config.yaml
d_model: 512
n_experts: 64
experts_per_token: 6
router_score: "sigmoid"
normalize_top_k: true
balance_bias: true
init_std_router: 0.0335
norm: "layernorm"
lr: 0.000593
batch_tokens: [65536, 131072, 196608]
steps: 10808
Below are experts of layer 2 (counted from 0) of a mixture-of-experts language model. Rows are named router (the router's row for the expert), up (a neuron's input weights, with its number) and show model dimensions 128-191. Each number is 128 + 32 x the weight over its row's rms, rounded and kept within 0 to 255. Numbers have three digits each.
After each expert's rows: a language model's description of what the expert responds to. This comes from a sample of Wikipedia text that the model never trained on.

# expert 2
router:148089164127182136123102100165099080123103141132101185141152065132150114122141099149065131104120115103082130149146085076078160155064114105125110079107107134113123080125062157153075162140091123
up0:096079182095127073144180115127176137143124133127108141148143110130128078148164122120130123080120124088094070123111104138045091121123100112128142092099190137112142112140124137193074117169129170
up1:121162165130161138154108124116136105137144062140204129158105112119180120101060117123124135044144112083089162102137113145150123092129152082088074119095169170113183096150127209144114123115106101
up2:091148142116166096138155105136106117147098152163174108069159119105179093135060113126050121092150144118102129157116089127138163128047139082110049083105193130059062128155156143168085168114111150
up3:125135103053165139078142130171150176111051158119119117103128162114069095065120152153140082146182158088178115120177075139123177155151102157143131151140095169139137127160120127129103065150124102
up4:124198138092147075062135095124135127071103132139165156127117168124044082074080145131105073116137118139130181101187121175079110119133088088144090150104077168136145136192203099114117119115117149
What it handles: Bare spaces, table pipes and short fragments, often before numbers, e.g. a space before 100 or 90, and table-cell pipes.

# expert 23
router:119111119178137063176124104135172143097102134086076177115136104145173104157172191107079145110161142123119129103101125142116095114150067056147116046092159115166142165154130162144150123097162099
up0:171134122110104134144112150154130160108133130046159131157134109116095145110134169159084163146126094085108173127129125199176116142136175119174107124178160203167084183078147117065091150119150153
up1:157121113123127077123127111110081161159161088111123044117085083155123209095156155102130087130126123105109135126198084111137120110126080127074123142145122163166155138121102137120144111207104132
up2:109157125116189110098171120109161166076097160090095190133092146146117126091071161088145147090130146173103139104112097132124137188096159103138127112139094131145115086181121097146113180153145149
up3:106131109156133119119166074159138160122136120161125126146212107089098101153112140093130108114165097115140147099174118116148169108152124121114091086151168165136145166191129100106149101108156120
up4:152185143152133147140140195169150074096140178205182137114126202176142077095140107166046106079152132117164165040140133093142127131094128117102076180135135130176179130127069150149102125123107142
What it handles: First names and name pieces in sports squads and cast lists, plus titles and kin words, such as John, President, son, mother, Director.

# expert 15
router:082085090148093172159072155164076133127054116088123164102147082129213084101127109178090205142104105151140146099147152117112140133096118131091160129164133138139159058158099109086071140078131163
up0:173137120094121173122129193116115184133123149121176108139151112094153115123127121131116114104108110140164071162119145142107145121107090148135156145169138175083073211157090124066127109122101131
up1:151083118158103129111131125150169077155117091145150120148159153089127121112092145118102092094147114095133106164177156097094069180114079094092124087097093143070179152159110180123098154115100118
up2:158152119150120080153141101100120144130102142131112124079065155082086132116122082118041140137181109140137175102139094114070174138152119141153150098129112161137125163149116092107139135145129139
up3:162116174120104113118148165128121151120101108104124048131074117111126114090070142151146136164133099145114152116159149106183078094154177182068101169159210157098082129118089116119123144123123122
up4:194157129146159066167134104145129102180095144077183133131113156105150152088158123078103125125116115156126090110108118128175078106111152136110135126102175131117076152088099162164183123073123132
What it handles: Dashes and hyphens in scores and compounds (3–1, Marie-Annick), single lowercase initial letters, the French de and les, and opening quotes.

# expert 33
router:143102105105159090140140137122138137104129192139158186113085135111141138150123184154080125146167113082134126177151133121101109099160086127150101142175103103092173132121110107142074132153141140
up0:070166145123179095127114141166151162123106083115092083138191130140111142134129164120179077161152128141199071115131073158195135114100156089108143161068147126131188144116188113166139199162117073
up1:147183129169184096147076082131147137106104099098166078201138156172056162185108134083101147129165165133110095114129103156155121119146058120168128041082132114125087202111119105154093177080060158
up2:125117146152150114127097092161144129120115106037093116160200149144136125090199140102095095161127160146184118161171056174176169077172080114135157113077178115125106151083170094116167141094137127
up3:140173121145142127119140110095097147132110160107156124159149158096069113112120098185105172190142127066058132091133185066103095200132094122140119072183134119176093097161052135105103116131098086
up4:150163142077098138096147109103157152069108095123079147120084115099150109077079171158148170068105119095104141138152076070119163108094121117118156133157106135086138079198063108085111165130091171
What it handles: Surnames, suffixes and pieces of personal names (Jr., III, Turan, Ward), plus "(born", "died", "was born in", "County".

# expert 46
router:112184153161132138130107143107128184116113117094135116150161171159119130141082131130147157142086196151138136110139080133176143067105100115115141075170161160121108154105091150109137167133136145
up0:168106132157094072119139069117147144152108105171104083111162142123108116108109142120053107083110167100137093105173172127088132149141135107100123079137142121059160092139140093147141143121081107
up1:125119098161103128085146133141091091079134134145124083108175180158130117023132201130093143145130126159152103127165130170080128163162090095109121101118160101068117161125109163122132139090146056
up2:098136124101221116147149155127101138056068120165181170120143162121159080184118158135077125096154123094151119087108154128124161080178093177152145092148143138203144118133178159140175106107137131
up3:154150105139130105187115156116091112109122141181106104092090129119108084122139124157138147113076132097037076139113124158154105116085143055132137075130146164116092125117158112112081068096138116
up4:203089073137125082131080147181094102109065128132131119087033122103051126127180179171165161102201120087113111162119170141138073161072189079109117160119133213142168103175094080155125155117149124
What it handles: Closing parentheses, quotes and the punctuation after them ending dates, measurements or titles, such as ), ), cm), ");, "gift".

# expert 12
router:105104108096176100048123124138092162117106101103125049133053139130145117100147139129086133109134092072096136087153175109076079144115062126121097149109111137138115146061173112168127112129139129
up0:102163098103115098182158149157188116148086147146131138129100166110164163108138108120138161174159070095125135131196159178093102137149184168147083128150131142117186135101166086147203185110184149
up1:154131105101117202111102176092106091103104173139160117138030087096092178122147201139106132135061146042177082160108162151069087120107084127091112139136109134170081123120139080118231119145088105
up2:148149119135190128141120137069138063073052134100133132087138167100101155110049163119144121056090083104089112123108085155086138127143041117124069117080103161102102111176139172152065114136185104
up3:161132077109109122161091140143106158144148121170147077065146133081118121131098186166133147132140091101147118123169139115128101144100088114108137132174134194157096118182098150079052103199090187
up4:175145126112139104115140077180158160123094095165149158077137148144139093150181153140165120125145080110138119119148130218054028149126154126169073127106192138185111126139156136152077120164158099
What it handles: Nationality and name words and pieces inside proper names, e.g. Roman, Chinese, MP, Mand-ela, M-iam-i, Hend-rick, Tommy.

# expert 32
router:143143100102152142052133136164146110099087140168112125062125141059098129098112168089087141089160072119136086109174152165145151129141094150152093094109133136111112166120146123154088155137152076
up0:102160084115157118095135102131111111166144172130115154163141061134159115128105148107094094169145094105136128071110174129162189151116105148121084130103118110160051165206107159172096115123150078
up1:139221105127160204070110161140127152151155181101129116112107110166139099120076162137092123105105126150136108110097124161144099069160078162171143161146116151080088095124121094170086130188107117
up2:116138092110119121105086120206120141143053145149148187227127088104077095129131141117128105065161129150158148136139120154096147137138114085055082125126145144111129132137184176160091239118127126
up3:113135108122111144108140144123127151133081199132164096102082120126153109114127167154119072177207144126136171114166117152127099107142147149016150170140148112104158105173152166115072125111147156
up4:088125116100100094140122136175129149104139130127127166120129123175136153140098139154110092153123147125216114171200194145125106121159098136124181124137162143011192142176199111159128124119133142
What it handles: Common first names and place or institution nouns after "of" or "in", e.g. William, George, Israel, County, Parish, Centre.

# expert 41
router:149169157090196122068064123125165111153110182125139099131131134126069128109157153128076174077146116087137079097145124100144132127083117097145141100116140192163021150112116146084129096152119093
up0:173138101169155155129128126141092112164129130146111078082132123133131116119165149080123100127143134129085128104096121075113171107115126134078093094113123123100096105117147195132151132112102141
up1:136120107178078131098106124160139162152076203130133151038154129171072128133176096142105136132150142114056054097186131092107137164103080101110124135124173136098095109081082191174113139088130176
up2:109115090173138124111153132135150100144088107194115097165130175093165099115098059175134163096146096091124162100138171082076129154157121102141128100133110104179145127105152131184109131076132135
up3:168135102086163131138131139134109131091117078095149227122098168149105111134142149118118133218120148151083059110151107114106098146117146076171190127143039225048124121112106119107111106134076096
up4:133130132136128144104134122131111149153105099128113169173159061091084131114120125144163106173173142122144079185101154084112152145093124122152096157146160095086129113109064146156103159111108111
What it handles: Periods, closing parentheses and semicolons ending clauses, and the last three digits of years such as 1881, 1992, 1874.

# expert 31
router:131194165184124147180081171123112107087091155174115114144145165148165162128095147166116141209178108110134162137183064131137198127124114127113112110158151127103134108167170148162096160091073172
up0:170149101143135148107162155055131089068126171139134199101115159050146148105097141154107100134165110164127110145164112112115153149074122130108109084110148108107206115157083115169101102128093087
up1:137126146185140125181148126146123124130175099138102113142048169106117105135138136062054107086159121124066098090155111160180093127128088063178069128133158108091159119066149067193090127098108105
up2:108110087136106120173139139115148118138112134190139109137082117092150145106129131114134133157100107156090100162106148134149150097122151172101124125142168213082152147122110129115131120069148129
up3:182157187161127139146133100077119083050096138163103113147128115134114122121163144114152149106109125151126160148120100148053063101126093106145108153136135127104104112118118139102134144119113132
up4:147125115154146112129103140177140089107101099136121093120157129102097161131118147116127201130121185126146157165120109087129100115134111163111135109149171171070153126162146098108122160198134124
What it handles: Function-word phrases ending in "the" at clause starts, like in the, of the, for the, on the, winning the.

# expert 43
router:150167161118118096190189103094191148152117107156122114117137147032097142129155144127078085079119089106108066107151157148042161150186089102118130092145100198144131157127085144192130142184104094
up0:128163100125146071132111104121135181148141098151114083095119130124082111121164121091122131176112155105088113150171174148137087087134087101081109067106072208087097152151125029140115117172123146
up1:100132118102154152077127087125151114132043168151148093154157183050133077191174161106104116108091118111123129147149100189084099120114100132142080104138161128127143135126170085117109173155089166
up2:091111141058132101119120109093161136144120124140125130125109148081123104098146154199076115103125116129069101156154154196118082055067056127127075103127092152137124135153147153157081059081147137
up3:165112058148067090147124115190086200146149133111112135109139113120127128164095141179100099133111106102126121081164091129100172184127122102149104157143088148100176144077147121147079163144099225
up4:078139126104110103159176135143133146145116087145138080131071125089084071144069114143111144188142143133155121145125086094117142150156108155140150095149112130126134079155140138084181092137109099
What it handles: Nouns like station, court, county, league, Team, capital-letter abbreviation pieces, and the · separators in asteroid tables (MPC · JPL).

# expert 59
router:122134144146151176101194131092144154094160106084157135120095163148136146080158108124115064138173116119157100181166096098140134141149095118209121076144137138112200106126134143129121144163151127
up0:059185107136128100135149118122059152180129111130107174128127160120151119150125166162113128104127114143101121133135120090125095104116150150065173094126107156151132107177108118080173118129118160
up1:199126141106205133077128032127136067128089178095145117158148107119064101131142092134108179133076115123136112207163122125098105106144101141147126105133020160131169095169165173140132120147199167
up2:139135131133096060125161114177132147155149124162112110145118165120140118138119224124136154155156143159110142098165138098131109115108134094117155074163160111121144172140137162066175138182124116
up3:132133101092116119107102151162124087107054101190118119128106169133124091153180136103088154113126134098128140171189108097162140140047118183116113156190102144069122081127204116117104142129075096
up4:176118083097136132122115163129112149114081137140129126128111153075115045107141147119101170070148166067120141053165127195142114157106107148105124138158069105134086119152142174110093118119133137
What it handles: Pieces after names in tables and citations, plus location and birth phrases such as ", California", ", Ohio", "was born", "(born".

# expert 17
router:108179134105142157120132131092114173123103105189129098156137173113154143087171133125126119143140091115080099152175121172128109117132119143147153130132101162062143106167137108123095144140094121
up0:179141112163125128163182149135081112134077126136107113125129134152148117104166108075109131113052140129142099097107128128116150146119149121120106081104091160081130144084165153145158110144158106
up1:154118143165099088128124129141096124079133123202172184141157136120143152176074170087094126093149107095174114092126179136095154102168100124101145084083118110131089135115161140147141158191147123
up2:115111091164088159042143108183143162126120118100147142098086145104124117135145139112123075114121085082156117118138117143188165133113140102164138080163179151138143123136173160147093188137122193
up3:132180162145130152117131148152098143103124067111101123145186170075185099159130167110016113171166174110085089090168123125122202193129162113169131092129169137110075128138141138166157061155155144
up4:139131149182158152165107121156197204148172140131115162120157174115099204141083100124083077126113091126125140149180156021133179107151116109180123082078128106142116162188181171168083176131131161
What it handles: Clause-linking words after a verb or noun in narrative prose, such as that, which, while, when, being, having, using, that the.

# expert 44
router:104130148050180120148207127103136118140101122173101090150130147134106106130088181119107132083126159104161108141164133084122180108171194175105110177143094198129131123168126133131082135140166118
up0:094175150137162107155115164113081198105142139115137093066092150079117109097111104116119122146119135130181064150136099154111089163117151176123073153097127095146096137142148122115116147078094105
up1:147120140155074145080107153135098118140145140126113088127111178165197199131128113184133118137130145115101147196137109179127172158118148170131118128173105139104100154148167067153112118105127169
up2:117099103129173072141137095139108119123104133064152131125075144092129091135202109126122149178215036142161145094163112120117152157131115121075068166127101145167140155117163094168169095116147147
up3:126135179083159097151188148119181080083133112077167141154173116037122115119101083106080209098043140060136133130128115133122107114112125179122145154162173176106075117161154136155152150078144092
up4:169081204119157112151090133182120136146103078154117097152067100124097160110171176132104106124130143086162123113152114121108138157142092125140177124065125125094139103184115165118133107106196105
What it handles: Inner and final word pieces like ational, re, ing, and adjectives such as final, first, political, in results tables with numbers.

# expert 34
router:110134100193188108103125127132147129153131172143108081140159171072126106171159103161157130113112180080112121164152178129048159125176099119091093055120134167054143122087130125141167137149160159
up0:143124182136155104135118109089140180135119108146113122071128149142174135105113109161130149102134155165113119142108084146089174127080129120182134065159115187128147127079137101158091183109176131
up1:145140175133089107158128154122067116165094111093155112183098147119147166179141136079120164124123137151056126127162100111106129189148146089194110137063133135087115125096123136138078163172082126
up2:127088145155142130188112154127157092142088145055118181118072080126106114135048085150094092145146156122111079062106082103094122133103160094058136133137110134146000073179142116116150163152115152
up3:102143156144157179134100094160131119126086148128110099095054098117128142088135204133097136099131135155079145066125143181132088144142128116170173126144097158110129103104135187118124114051113124
up4:117086190128108099186135090153127127141107149134139081087132168107107127126145132128095117125135147085133054143159229134122177124130064127173152113064143162122082123110136108168154103077133132
What it handles: Content nouns and adjectives after articles or possessives, and middle word pieces, such as land, local, wedding, touchdown, fraud.

# expert 22
router:160150142098079116027157155158086128083071147155138104137127140144174127088157145101158117133195094081132188145171136152137085185120099153149152134163159151078094147148122104082101180079087127
up0:141153139181084082075152110137131130037083117110115126122128117114129095093120129152081111189119128117177117106186107141146119099093143161141073120110217146110110170143165135136149181181123153
up1:124122100174137088195149099188098115114062137150143086126150081142132136109141131167135153146099148141115132145133129210108081180127148107114133090133170104078161095084120141135173137037107159
up2:160198143127136085114066095104086170121124125152125069185124144146087149115100148134110148146177169104076160101130114140130116120136148162102122055102129098148118126180108076072128124097053081
up3:111158114062063138075050183147121147091095160184112168115154143137157129164159117169069126184167146098109116153145126140135168184110175120125194156154112154092120136193097105079143118177131144
up4:146145129057105115126148122038158080089104198118088140164110144092150102126141160128081072172160177089134126099141111151148095160152091118087101180121098148133082106154115097066160102075121154
What it handles: Conjunctions, relative pronouns and prepositions linking clauses in narrative prose, such as which, , but, who, while, until, However.

# expert 1
router:156126127120154123049109113089136127080122136141121160159115130152114155149112148122094133130110121087168102163120082116207113153097102174108175083148141149065122135174160141106120080111108132
up0:113124066073110172113125155131134132084132124144155170126123125144116089146128162159116122176103131119133090176152174070132178107140136081076144110181145139156161128133140158118114159120042080
up1:158145150138125131140108122190109123131110118124092155091083115164206095105132133161088116149200130153117109171117154136023115129144153089124073148117133130172136166103119120163127180162125137
up2:158186141047198186067114152050178120094064149101143111155150163079119088131123158196116180086145124095121102108148195122086118166144118152103068117171118119082094138175094111098057096179039162
up3:097160178128122146116113107101117096153086113153092152152118104135157134131109149108172138101090138135108165131197165137119093069141045122160116096069116136118096098193142077135058125173127168
up4:060093157127159088167138187058122136138136127046140089099125127138149142120108133169140157142051123056097149116130089181129107125097121159153152130167112193146122158194097100110160171137143169
What it handles: Word pieces inside proper names and titles, plus table pipes and tiebreak superscripts, e.g. he'ir', Go'ose', 7–6^{(.

# expert 58
router:119159126141094086158093084139173106127107122088077118166127130063122142157119123154122152043162134119141114083164136144110128119108125141141107151153133231124085159152107083130102101144120125
up0:151124110068161124137143137106127136057080114141128117086136093145036092102137133109101120177096132139125123127134169126079069121129124212159159175090129162164108122159141082109124241121130145
up1:130114153055138064202126103126121108143074078128155087130152159109145099127203127150141189134117099083084121104160137129114117150160178126131100138119152121104155114086094172127149134087098061
up2:109108153133159165098102138106130159136136175149107091166088110162159112106116172203150082188214103110074137156172148092135182104142148147136159114130108195147079083128094109118087181164156118
up3:140138127073103162144131105135109153067091136160146075131150118199091125052138171171147157146110167110121130095170123207167113130122140160141136167191154172119138145141179083079118141097093142
up4:121144149152119093113130140138157095034145141129107134125129136143129133140145085132178124196130110104069158091100122113141081148099060106203139125085147095076118102190161130147084179127096128
What it handles: Two-digit number tokens in seasons, dates, scores and stats, especially after dashes, such as 2020–21, 1956–57, 20 November.

# expert 49
router:094117111080146096088100136162150181124101164095120032151158152138136131061118167114129131166133153084145107133156135173124133154138075137144141157179111107123086134095163119098186131165128119
up0:159131109119111139130119153104097096108124083136147178098103130130134124125206121103142117085169127124081147116124137187045071127130110143122135093107162158141130106068157106123113143028101095
up1:173123102170114115081129122152118102144113183073144113093144134092105150154123173181166088154111151073116156127190164076105171155133147160093095124159113157093166184153173167100153126162155136
up2:117126144129140071084132102177108157104125080145088141175066123079090125132106149130092131130140153099094088121160115150185182182020176182155146109140133127159124133174142132109129128158107014
up3:182073126107136090029163146129147117098171136144088088131146139040105119076152137185077151162118102105139111121208073102143138125133125125137107089158152158139126146127195162129148141129176123
up4:126085085063112112096117117160150161127111166129110188136113130134163163186129130127039107127112139073116124155214185199099133147109141176144097148173068172125127134110196101126123094067110166
What it handles: Line breaks, pipes, list dashes and section headings in tables and lists, e.g. ==Charts==, | Publisher |, Preceded by.

# expert 27
router:116186181150121160130072169132117071102104122189130155147117174110101127091192080122137134129155151125074117091181044094145115147115148184151084047063181160122150120116114144152100177138118086
up0:101108154141130123099144152186082167070117129193165084127129145148137072121152141107131144041116152144060089156149060122031109122176124110118106096099151245112105128121122110187111097102128169
up1:087113106116110135186092213148089108147130098125164127096077119174133103138066056144128136114108160122126124164125123116125137145088129127135116114106123161145132117127106123130212109131184169
up2:171116105113095083132119113121121180126140145150092130095147157154124074123164126138133139158125210104114121124154141104136142101138167137144168080127123090111077090137116144134162119094197123
up3:195130143118140117146104074103128111091068152150125111123113158140112158077058177107086141117141135085173067151182138090113161151149086091141173124155120136093143105099070098179142174109137195
up4:117032079110125122068129119098202182089165124171111174112113171013113124149156179154115133123163092053139150112200088125189155145157112130095076175145120140127159127119121126094126134136117148
What it handles: Sentence-final periods, often fused to the last word (ur., Europe., 2018.), and paragraph breaks, plus sentence-opening The or In.

# expert 6
router:120127073187136127138121091119146061133111121149091124115155098091127123130133169145120133103131113128207087162138128197136105107064115112132038137165153183081066199190084100130135095127137120
up0:178182130186117107111150150103167145100068168107126103137089129116112119084129126087102075121148109160165124149090129146105182146074135174156145101070188127099079129160194185146173119084117096
up1:168133115151145082081129099172098128042131127101161149050158123143159159077089099074072113164105176133177109146132164125051129188118152160140111123129113148091155129155141110186131111044113135
up2:138141140142184140191149112118115143147113097117136070143105163082093125115144147155111043103101169117118079122097117106141196152164148142120122108120166159116131129083142182168112130113144169
up3:118146148152072112115079136158111127105111142153144137133172156130165168148182100118130118168206172145154098111185149104126100140120103120112156066128138128100162104122108075181122121156114182
up4:099172102125140127134114106101135140144109183114094106186102156105143136088126147205096096155149200080130125074119068162156135136104163110126140164186115117098121117144090121133128131192092096
What it handles: Numerals and number words, especially the leading digits of years, table cells and dates, e.g. 1 in 1984, 28, "every three years".

# expert 10
router:132129145129149055126189136139113134127079120143104087111122107177101164140115152125089145108083142062138121151109071071132142088113108100135129094183102156087139116075135165105126151113190143
up0:170107136072137130129106175158103148090116101115157171082104094139090115151104197116097164127161090130067080082145169170121093095171133133182087156131120173141119147155081070099140097126154162
up1:119141140172144079132072129110105130140139132093090085105186055130150133142118118168150129190129099159141091169110119116148146101164092112131101113115113185129108119137160145188158116151150166
up2:136140135129151145113103128111149149158144074133105087130129139124132134141092169107071121124082118141150097148128128150111110164148063147150172109119151128120068085142123123088102182114137169
up3:119109183126106136146092108186127150160132130126137090079116085145145119165076175151128116157094122105121135152084122148158071077113151110098100088139138149119104184129100142094163143092158138
up4:106120092128178144172151165117143171170108152159138123090092114128114087129185123166150154127150150082143094149093120160092144098157139119102085132106102187091095129083087191123165099103166117
What it handles: Cell separators, commas, periods, and digit or unit pieces inside numeric tables and dates, such as °W, kg, 2|022, | 62.

# expert 3
router:118114146062092082145084141181138144116037113117143168092098102174133139118115176128103192090123144111062083148142109094078135144069112098151205089125134149107157143129207118172089115162109151
up0:140196126115166111106109122107159064085085119075140094102143139090081087126102158139059134059112119093163072145151159109110094131084079128117196145183140134108143159069147131152183053177130130
up1:143132159173113116190104104119144124063160175190122174194101193148103141107140197160132154076112165110122198155115161154083154119170060163137170110103107148112142128116130123133151135065138129
up2:121085056112175119080175106184114094107099130131180151148134184150125106107093150115115191061121140122154106119158093149095092124093154175138068058093147133166067171119127157119118104163170139
up3:180121076114154069053140114032091076170118116113117180152087134137106071143151109141065092111130109135159131034152140187042112157106142140093094152072159155112125141134126143174044149165111135
up4:126107135123136097155129158128087111049130164110103100185132196113144120160167135121102145091102082088168087159182182169125046160155176068112115069111116141112136110208088102092070070159131132
What it handles: Copulas and auxiliaries like was, is, were, had, plus clause links such as ", which", ", but", who, also, in running prose.

# expert 52
router:124132152097183160072091094162131120071095151147176038165132135090119135171105119134049123150142121100152117119105139115145099100086142161112103140094153161102117163211083138096098142176149096
up0:159167118077146137086147113124162085033096138150119097122153151119113141121163078177113112166167082054173154169171135217124132078114110122125136149143124144105106135144133121153095182090090179
up1:116119199154145117148086065114194127170138137089119096103139102123132115120145107096077140121118131145107126110137104162133110113133114124136167056147108150143145150158105095155098096147086162
up2:155121154135121057089081184216127120147122177146121163125147096146126150125127133151115144118181147140154068121084077203126159173063127133128133158147120103131126113155129116092105146077126146
up3:122137195085156159177174112108105156137125151139123089102130119113129069085172119109084116101097146134183162205180170085110130220085105120096110188107117129077097104102140195132149119164141123
up4:135121156134146115095090129101109071121094123134129201164091149093110085079133113118116082089141127067117082137141107126073210114082138129134151080103137160106089133149121152108115116139139082
What it handles: Final pieces of long words, often Latin, scientific or foreign names, before punctuation, such as -ia, -ion., -ensis, -is, -es.

# expert 61
router:160139154156111049086130069149129140069111147136124120148133146067113134143119137106124107098148093119150172119159119129089156143154059146104127072130087136096112129170100163148159107138104135
up0:150143106105145094057117146120087133086104144085158145168091193143063120184109193083092159119154179169202065140155167167105172146133145108110138086185171148138087113053102123147144104117035202
up1:130167135092079164122132172153160177101069138133064191134126147154128092104197165108118120148120122143113077099146041152158139108116097093127137130173154183076100100111205126126154160080073168
up2:175182113101122189118127136155109133069157167108132156091076153030172095115131086175142138075094087088102109183133088119150136156167107121117141094189104169129162116121167106110068112081149126
up3:070076151144166124143159130222086175147106145082121111111058140128116077108128177123121110104083148165119043103166159126125118100084191151131173124172126107123107142177127118118103112108157105
up4:079187141157117147099124193105100109160096138121163178144154130165113130140150118192109158101112111126150131123133142161140094163114071127144115094147128164123169080108123170141090139114058142
What it handles: Inner syllables of foreign place and person names, often in tables, plus pipe separators, e.g. Rav'enn'a, Takah'ash'i, Bac'ol'od.

# expert 18
router:120142133132151133153110131141109119143126132113155180075118145165131112132156178114097125089190179104062102154127177170112138118152115131100114131143136123063130137123188097175107126113172102
up0:142089132141203120071120126142121127093120133134101076076116128168145124161107094136144108145120124118130112130192100124056121122143113092098121134085112165075064104139153155152075098140147130
up1:090151140091205149139189112109155121113136122133078138085137101141113101114137094151119108176190168127122146112138177113140116123181111127133104163144148117118146126143108133138099128132151073
up2:133128139115117117159122160140166088102132143123114161152138134077174129150097101150084121177123112125136149126200126128182130100117092084127122114156130108083101154185118110112130137094133171
up3:140135135117111083125134085131154123109066129166133163151118067115135124184099113151079121108113123092165072166131132099169155134099073065094144084138144115060088139113177165138091100160164143
up4:147145083110112117149151128175120135151078131132147079103078121130075139047125119098078145143135096086085130132131112182098112120139100051155077137138165153161155159134112107139123081090076123
What it handles: Words after "the" or a possessive, especially first, second, latter, oldest, plus single capital letters starting names, e.g. "the first", "his first", H-unters.

# expert 29
router:097221108177108169140109161097098146084096170118102133096130188100104067073198134094116168132181111093119110152169142116102118137137074147127139146112083184075113136145109080125090178111080095
up0:130131128189140107085123149137142172156055172144136158113128113169119128127068148119125127161191109128137109091111111168172153100082152159100114099143158137088104154121115109164155181113132104
up1:126079143187117103114114122124184186106103090179136143087126106133097101147144166126147076100177132118155135121124124123103133134123091158111114137124123165124087127130098092071145101097125119
up2:089153134129176094126121149116141088174147146049103061120104179110048097131100154102108064079121151098084097126118097139065160123151075194175134065143109096122094174145101184124138113155116107
up3:078143125127179089106194122119142076092143157134130143086123149120153066140105143106140090147166104068144118076109145129147094083127147087113112155191161129101150111140088172133153184123089105
up4:177192139112245119147108149098142170095124104097111127179142133109123104136099163137099109107085159105128140132163126193102134165122104091127147212123123168111126123130130078138099136179081090
What it handles: Double line breaks after article titles or section headings, and sentence-opening words after a period, such as The, He, She, It was, However.

# expert 37
router:101122127177101063105141156148146190158092140103171143133128109144106137102082124132104157103116151137115083158131169137196130132154108136140148115163120156043128115174128083096154114139107173
up0:142138139132139086115087173105140195129079127133127072129129197156202100085117060081068136105169132110147121126125085111116131116145129117123068039170189140130080140068103096134146149093120127
up1:101161115130131098087154135122094106173082087123097170076098124159170127146100115121149133113106163128143111135106066124096158174133118064135088111139145177120139143126133080113156131146110138
up2:073097046130165105089110107136118124085156079114122079105145100132139098145093175130135085063130121099121104127144137089052112050131130130087123095115165136084098148110104137130165142147126079
up3:077107168168064169087129112133170093142104130114074123094078145149189131136201147173066082178129163112085159059079179119159105160100145094081123115122162133150143128088104056122145149099129139
up4:120144173104162111092182120132152109127091118156109109121159118089113148176184147057134130083150132115145162146140139141116084141130135109056160132099105119150173108116124117104129114098105179
What it handles: Mid-word pieces of foreign names and places in tables, line breaks ending table rows, and country names like Canada, Mexico.

# expert 13
router:136125098079123103141125110154159129100124112076096106126118125084162110150098115107144098120146086085135131110082202100061103086140113143139120212122069158127110152190093106120109127214110130
up0:174077068187149088148109097165124107140173156074186163120156070121155121141074100120054140169084139132094106128089133047169167095148147113184103077154167112053108111180181188123192154101180111
up1:058069152121147143146192124159143105119132129154138099117106179157151095168147137132089143134113166119096132138119103169140077136129055153123109146125132123112158086098126147103093131144161123
up2:122210165163152112106192125158149155040063059127125131087198187126130169137148158074143122135112136067102099128197084130037112161138155112091075125116150112113147139107149134168070131128124125
up3:150086129122132130128126195177086161153138168055155090169110114128148104133142129136115085138095217109144073056162132094136101160120132137131050109118112153133176099127116107101105112170139128
up4:145107109140081121180127113115098109129081164141082184118105096124097112144187170139131150090164138107134135135151145155213120126106184149143108125083118180143109120118118104120110120073134113
What it handles: Single digits, small numbers and pipe separators inside sports and election stat tables, e.g. | 2 |, 52, 1st.

# expert 21
router:071124123135167132135083117146144169121149158112138141099106117192177119118099131146093152094141116081128118162156100118182147148118105085147178095139128173145101107113108134116110121194153146
up0:156147166162148096086107123154140152116132193137132179120126175123122101132042157126107136178103115150086119143139158117135138129134099168136130055059151125114143147194149185129168109154166152
up1:069095127105153157080155069155074180141085090110130107098134117082146145094129099217129154152161103140093150179147145158114120054058132173057124105140146149131168088163137109141102158073187146
up2:148144108121119070062149203133169116140125152113111094089147125134145102135105136117087104134097138174127062120127078096118155092091130157175120108075170143034152145124165106151100155137143114
up3:095154174036138143182112088098177071119098110124084067144151114073137081098150110131130111141103094114111144114148192073103168137099088105113065181141172148130144147132124081176092061163103108
up4:135106127160108113164131103075094208166101122155133109173122067097109188148096124178124150119100087110118124082077117175139111146103144136084125100137140111150059154119143121137086117118097077
What it handles: Line breaks, colons and capital initials in list or infobox entries such as "- County:", "Motto:", "Parking:", "See also" lists.

# expert 57
router:131120162120138122148149137112121129142152119158154057104157161177088129095167158057123106128116137129128109174169084160126101125144132099114123121151139165079105093115078119119178081060124138
up0:102115106096143110150057128087175145086078150050090114130136106070190150117123111147093100166148110110116140115144155126124159138136084153143160125105068096145099183199112125100168121140135117
up1:128152132089135113173168136102146163123136170145135112127162120100118099112120120114101170126061080141079112139191182103127179152101105124134139094171125233099100136131090086141130081133132141
up2:127111142135145121091159124108109133128128101147102127134131137159116098087117120168137080071082081097147122111169153047116129126106154120064098115077108141091066186158126137162121160096145109
up3:088106140132182186169184133177144139117084106108088130167084113103109156100123119152104072081109137131127083081109105132075143184094123158108107110141128184090140102130139125151160117149112121
up4:143108193076106130091131138090149095087111191158149182133116144141130164142136110132117159108235124107157111190198128121059107150120126157139108101140089150105153144169151157122123148127097122
What it handles: Opening parentheses, especially before acronyms like (IAP2) and (WTA), line breaks, semicolons, and words following to, and, for, of.